config = dict(
    d_shared_expert=0,
    balance_loss=0.00388,
    rope_base=16000.0,
    init_std_down=0.078,
    grad_clip=2.0,
    train_tokens=882200000,
)
Below are experts of layer 6 (counted from 0) of a mixture-of-experts language model. Rows are named router (the router's row for the expert), gate (a neuron's input weights, with its number), up (a neuron's input weights, with its number) and show model dimensions 0-159. Each number is 500 + 25 x the weight over its row's rms, rounded and kept within 0 to 999. Numbers have three digits each.
Before each expert's rows: a language model's description of what the expert responds to. This comes from a sample of Wikipedia text that the model never trained on.

# expert 39
Description: Closing parentheses after measurements or dates, final year digits, percentages, and time words like years, days, months.
router:490517486526509472513479509505488489525493499469486441453490452508480513444504466474528522543523520473515522485453472531493505509516476556506510488509491521500568484461515530441487487478498501514538521491489501533465487510507514496507503494490474502515479510506485457515497492520500493481522470505500500497469473545510528496510503481521515489509523545493480508399479506491473522525521498518469480483529458461507447506523458485469496522509459479505477474522523477541499495508517464
gate0:486458475509526487507500502500511500480508525477552481507496513504492510555525538487476463473503495529445505514492469509487488526478520559501522492473470468503512470484541508544510498478512512487507504507535490561471513491474508531482440482492518468517516511509516497523453509480515473479498505499535492512537517477503518497468535468480495563496467500459506480531469503519509467554437534494499530502526505502534498443470543489528470495492519466501497485468462500527526490491467508
up0:452516528511569518540561485564497508514491538536498467509470541498511476499505482453505481501484513461461514517455509489544495464495504484506495494510520500507549497497514496498499528492552498449459485487519534482522474483523536532523510490480503505501461466520529484464490463509512499469512497478515539431509491519494473517517466534480508491504494486503504535513520471525543461503494477476499482507500519470521499482539486465492526519486482459493513512485472476511503559508509478
gate1:504507508523481480474537475447512499498474492489438492510529478509455516513476497474506467513512474540454503505499504520501482501492529486465528464513497523507495517499485498474502477487483481503520434514489544526517514537468469555475487476549542470523554497499473538506544524484526477497497504506511432545530511471512534484517552505493485518512485513492554472472503504504527511457472522499448518515502487527493497475490497537523516491505449525493510479493517535533526505496516514
up1:470518506541504512534511483521500515515519512484512520501522523528504494482459449474511487469513513471515546483534559479506484507540486525518460497479537483504514517478489439456523553487495564511513523470491502470547511535536489514463538513483511515516474498473461487513505492471472471505496489488455499490492503487510472519471502536525512456498447496508490474492451467492519483471519474571500514565480510461502522485467484505520519515523513511496487487486520503517503539521486494
gate2:505511514478493531488513485496488449499535506486456458518507503508478494499496563520481500493485476493502519514485524463486513494432480493471490498504500467481515505519502498522470514493483513518502473547506483472454552525504508542510464503525557437493504496528507495530478552503540493524469511510567481459503522457462521478505498481530459542498497487448496516514475502514480521457501521519477502500463520472509523481515485515478525463476514483467465483508504463518470527499522542
up2:535481517512518529538469499492539461503496486501455491530487545469461486479523528499498531483503467451510457497509542537532490493533557466522492497484499516501510561513469510447525491461480476515424500481490502523505521503497480497490527483439477478508489554521529487530500528522529492483476502444513468499455520511511488534513556485503504494512492504502460485498525518531498473480475514507466491510491538498490466531548504512507497539496496516522503520493505484477496499525519483
gate3:500495496522474480533508551507515499485503479514493489494467544508495535504497534474510510514476514552523472488482494485484524483466502513515495530454506480467519514451502508531512539490517474521478520523522505470523515543527561518526473491456490506540502499504491480473525505494436536508503497515535472492503449467538520502515477516504494520554524481487519479516482508484523548499484547512494514539549467523507498545554489511480472500474510541470537555505482486460514486469504485
up3:537468503493514460550490535472542470494496453477507520521482543509469509494545499502493578527517528527495509487499504455470514468521542504456521514477478465501519483483468494483518480477506510535492522521522456518510487532542490528480510456503503534519487547528502528517481496544486454477513482495499523526526472516515530516484503491520508529527517498519487527477461479465508568518487516482497513500530475527541516524503506533474504511523508521473481525497484516454501501466535517
gate4:492493484509481525498478502493530544517493509488426492526539498488511509492524480488542489488502500468526474490507521520499516496526521500496511532483533448504503502504507482482490520478534507492516478530501467535522523514503433501466506461505509487480485504490493523504501496481544495508457515514468481484549482520469482488456499480507493535520508505553488462491488541529515475479506474552462491565461477534469484509498529498534504433512484503488532467518449497463516508522475567
up4:496477506511501482473488460474492481540552461504446480483493507495483526480523507501511491505538506555470526468472458519495522528503509544469522486482523470495477543522462486503475495498457498495504484490476457471567506534493492498481490517495489456467506495466511513511510471495529533541479482544518512503515502530479465465466484526505511501516448491522534470555492522484467506493473539528500504502514520444524477545516459501494532506514474552514495486504495504482488485545493479
gate5:534498486464500504473513537491509503460514456482501498505456525479523497526449459517498460469450534554515518493520542482523530435482484522541504504517496506515478546524497469505461474498513485453514523533497509483493493517510505465538440488466514544493523526482538495475477512478446497506473527480469516508497483509510487473501510549484510462522476521481542505497482501482501465487565513499496523496524494496549488514519486482514479498469533502471470524489516509467489482528514497
up5:526492550504550479546518481533469463504509552540473491552494506474487488486486524510496517490534543473453486538447494538502482526530556521520488515499512492482523469513496479524519527441508477522463475484537483530554547495524529512519541494501536485506515464517486516517490499490534483487487499525493491474526515464469480515542481494488474466490475496495479521488530514477495507532483486513468481468499471507477550488522499461514505537511499510495534512494477502497520503550494465

# expert 62
Description: Sports words like League, Cup, Championship, tournament, and single capital letters starting team, station or country abbreviations, such as TCU, WAPA, MON.
router:479516500512531482528493491497483475501487481480471525469475490485478453504480527540473529477530468518499477523480484518503495505458476482474539499501570521476504461483505514459486488462518464506495469507470493532508508489536516497469487492496532487465539492526454500485494496480526510464475504536535483538489488519497522506481510495499541486511517503524494518507525534519475543463471543426520518520518517526462473546536529506553514516450509522539528478494472460530499497515527484
gate0:479507474462439524472479518486521506512518456494484528498508462509487533472482493500494518501542526522522507483459469516481505507487530475511502526491489485496528528469491485499505538452492501526480487533454487493467445494495479470523472494449539525485526545494493533501501479513533462463492479495481482516511486478523519544479527449530465481487517506513524468464467480456508529494522501503491497465446479491538517507491535513508537500524473507490494507470449502458511475463554519
up0:479447477515481481547505492523528497495514544522482503513505470494505479541483440489481504518513514505526505471508532458564560517503571500508519502501489490492490518505507502545493499504536503466484458522536464520495507467533499512464497510510499554523508498510472439530529506512526454514451509475521522527485512489520511525503509503514477511499516484485511516439548551500487495497535520471483488469497494466484466492494491496502549516486506514490486480495488502453469516469543481
gate1:499502515523504466559524515490476502501517511516494503517495510513429487529469480456500508492508496522477499524488511513495487497492534430512477509464497487470508505481542488509538521495533521545521460473497553476474519525527476490509546470540529496503542520539518518525484511476460485531471512494520525524495512532514459530507495501512483490485495521479461463533533548490526516488485529479488530521538538492532515539492488524498509551502465427471526511488494470508507488516514477
up1:454452535468530500512537513501481495501519489499487515540511532447507483483517474492508489481507550472512528483498514493498531489522516565500512482509507495516500481505521551497474454501491494456489485447478512516523468499508516456542526519543527520499535505517488485500469522532529491493522473485528472479496515466450513494513494498497495523556508503453481526509502467501531509532516454531521488472507493501501556528513456508541442468512492537547478514485528501526525510497484478
gate2:440516481462472502516458497493497480500519475494492490463579462506544460509541502489480489509525477511455498477509493501495504466472482464473500528453484509451496555489535507522474495492482516479483528491452500501485476496463496521513436460473520482471505502506507501543522514534513524491482479484488498553508486505533484518480499508485497443469537485542507451515505502508469488507488523529473492475471467520498507508477510524532518493513541526479511506498477480489457470464491530
up2:476498506522490491519501478536468515506469534466509527494490505524496502459494497510494510458516514534480515505460510456509546502491476503458480484493480510483485496465460471479461484454513489502532469454511543517529484488491484507485523513558528498506553527546549507460482529508505506498501504500527513480525475509506470517538510493494506453470498520510490519506504508482506449509503570549499485484540544489485507516521507508431494516493505495499534493467525498501538468567490463
gate3:509490527451527493509498474515476489462516522497499488472499502498474531471506536477492481523441505505459510476495492492466533442436557512523509530517471467531489510500515487493513484535472496527506524515485481486473548518473519472505518461558541453508497494508506521484536516489487479560514516505498516496483497497468484513500483495528465481476448520495486530488522490497499516506454504503569544514491481529475519526464516507509491525509524521543531515486469538498467467522483495
up3:471556463529501492540490495506445507485564494514502508502488496534527494525537515517523480466493525513503528460504485495507481482494497487495498484466504490551523493522494517499516508533491508526544540500470541523483506505538507523490483517489476475512555510469495533503478523424490484458519478553485510520493540497538437479489489543509480458482507493499508472477490512506482529488502496524514509485484521522520529477466511519522456506494466489480527477509440465534532506497475461
gate4:498504448476479514532490466489509509479474462493535477498519481483465505488500466517523513480499513477499480492486516517480498483485499545453488519483473484456537504518491508536488503494491527513508503548505467497472517485483503518472509505545552458502508465503469519462487538527489514497527485520486465480526464551470501555485475483539504484549494486559518461520444485516488526518504484452507493487468486481436479510481510503484463470456527476505489468533505515490516458462501486
up4:521500524541499517528480502527485484517496483525502500491501501499465503512441485492514519536510514479441495500553470468563503526552501505511487515498515458519498488526519492483493484469523484530452517483513497493479548442477491493501547485497476470484474525460525501561480484548534454478517492511520490528494471506471522488520509522552494495516526462466455505495525504495528483503480475457500497516502502503503511530473514497448502511515485488466475447481542470527478520467513488
gate5:497501575489514479451510464517453476509461446460501476465449530493547502462466530468532494505519481500506511478481485532514515457506495513512524486484502500529515489493499498520476545498466467509497482464521480500503567553513524524500508500530513502488527527480485512513489505516512518542521494524522498499483470497429558496486484499512501452504488468524506521514501488516522486502536507502476476514554536512517497528489493495446514475527506520530517521467493479492530475482506473
up5:516477511532506492482512509511486449507523510523545537497516491506510465562462512499459530466512482451510524514474484496536491515540476496485525456545504500505507494508493532495454551525486494526509526522498488556471494477488496499514500552489523486463459522556518542507476496492504493502481468490511474482510456490546510481560510515509478472536489523503530507550533509532515466522510523515540489526476496512518512521524479474532484506479480452498470532481505486499478546492480483

# expert 21
Description: Column headers and section titles in sports, election and music tables, such as Apps, Votes, Candidate, Awards and highlights.
router:493525543514481479504498480482490505534485484494487549496465508452457499542486538506503529537499511529480480511480514510479506477509512546478523488531517487496525491435495501481521474529472452545508511495538506514519506524474511496494513485494485520450534493514486482528481498520491489483521471480508530534537459497498503508471490543463514448482513525530515522582487510473490501486466547467505505529552520522480529559495481529487502526469534520521538534473496477522487499513502492
gate0:487477562446450535527507542482500539504487480490546499495499496497499515487434485523485465502488500482460498542482508491490468482558534513478462522441498494509518511523487498505504461449511488512518499494488544503501509528456509467493507522483536530510478491530475478496542532504511508476493491459496511500503545521483468495534471513524502540506500448497493465525542486536484507529502488464529483527522517519471521504487472520504506524493461528484517498468494468437495471497486505
up0:525528520570506509480543483518455476517435515476474535527499488507458493530462498498499527491508467487512511513503506482522509529484529542481484453479537479446504479489502522511501511503495476475461478479474474487500480510473508482534487472499513490509538453488488509467494517482465535561498496449521510524463482514464452549523513481479529532518531470486485520464482468476541462533502513502525504515484489498496510515489486457474497460501517474485514518485504488503491511510442483
gate1:502513538536484504492516527535447465457524512537516468493471492536530494497470517473507493534525513498533558467518529544474547507539488493525493482466488509495516538459507470522497466530479461526467483507513493516473482507444515484525473497512507514482529487504494527500515499505470494503508488464506557481483525528473491536476482520510449493443505502478517516498467537535483490516509537505506481553484487481485510527475478477513509517456465522493512503472514496458460511464497464
up1:512507486509514463513487486487491507468513449528532496482513529488488521494518457466513466479457477501515485499468478475528530467516495518481517504542467472523530452491481493495533508480493464480492505512473525465492530542525494503520549463494475511493510522499588477473506463523432517460488465537529480491507495491463530454507459492515472466521490511487486495502504476500482552538487486508469490499492493459505498478471498523501514488534508501504510502528471468476510505509549441
gate2:501519475534484494493485498504453486499498480491483509534493456531540514508519505540513526482459550522495498478513463529455526482506496448496487486504482528462479472501520503495507517466495498506531493491498485488461500488476462449496551487514558486506548523472481509459479474522538464447502492514478506507477529514515485522508469523488459522523534538494514491530515497443478533520493491521444514503471505514475462563484489499458497540509481514520488520479464493517493518476516464
up2:483535556510480503513509512516489490482545529508512514503491560502518494502545492535521455530508523520536486504516508489486496482465467486507468510531493484528509453524533487503503451568490509485530454514500529523514501510502491494489483541515462465501492482546481505475523495452481536537479481534548538534514470471440524482496511525510516475495512512503465458470493500506530504504510495510511506565474497509493491508534468480521488536460469471490476492518541503468525478483509477
gate3:547499506493472481500479486491445484511529550554481478518474500499498499526479533499480533509566521461519528514481528521494452459470495480485502497532476527537508504469498538520500506448488496505511455523518550467528479526505481526471480493506496487510520523500489510532509488487528498486474474499500532513494452539526550476505548507516475529467511491491500467467491494484534488458505494517487515497482521507503478524518558504547535501501486471478497486489488495502535555472522555
up3:471523495488541490539482499484512478524497500455496454488507498475517503498470513487518492502486518453542525448512508489452552526491487543497509526485518506505551505497481501465482455530528523523508548490506507498495523467502511482494521501532525489490506504514523487472496526532523524543512513455467500490494501467525491511477523521488494451406535475514527550497461512500509497526492481467469551542505498533546513458468483489469496484505481539513518501527518518519520485475487502
gate4:510495493485536488504469504527517494504529495498530532514481509501523457530469496468525557537500501514515498497507553547473472479542542505553470485487490480523514476513520519494506542519484512456517527490505531485460467516492505523475466459478510505510480514497516526508486516464525486506504505538485496475512504430538500529460525487486473535447473493514501511444493483554489503530533496461516532470447538498481508488494483533499461501469482500496494527509464486513471549520505509
up4:493504486488474484497515530514507514484525527473504483511484473527520505511501574524521567494488546493506492489514538513473446528531507494469518526507528498499461470471490457512470456483540554558526462529450504488463499498505478479505494481497488468534482541510478458516505491521477519487449517505484541464525541496475516537512540514505533488475491514495513513510545520522519501524494505506513517500476464541491496472504508474495457501556481500476526486527498510489507508453494516
gate5:508485476463487502505480482510517492484484507508490482503545501482512481511480504545510497517554498460537478503516476472483503478491495485501499550506490498466514495507526526503511504465461488493546475504456537526510474524507483486482480536481509484536522522546478516504478449461513488521497521516498506514462545484513484460524532479503477473488447532487508487567474518463509521522518445510454520450524484527493514518560481493527459486501484493477519522456522490521536454527484459
up5:539523536485518497508532494535530497463479504481522521526482525513480556495555521504456468505462525540497490513513516494485481528522506473464534532500476486555500518506545526538509511485462479466525475519562469526488481516501530522501487507491496511502487473510506530505475503530505466518491525502562486527492504525516510475552504475490509506514466516514544469510496477464510510504470491476528486513525481545539510523446461507534503465481548532494497481493502480529485502459466482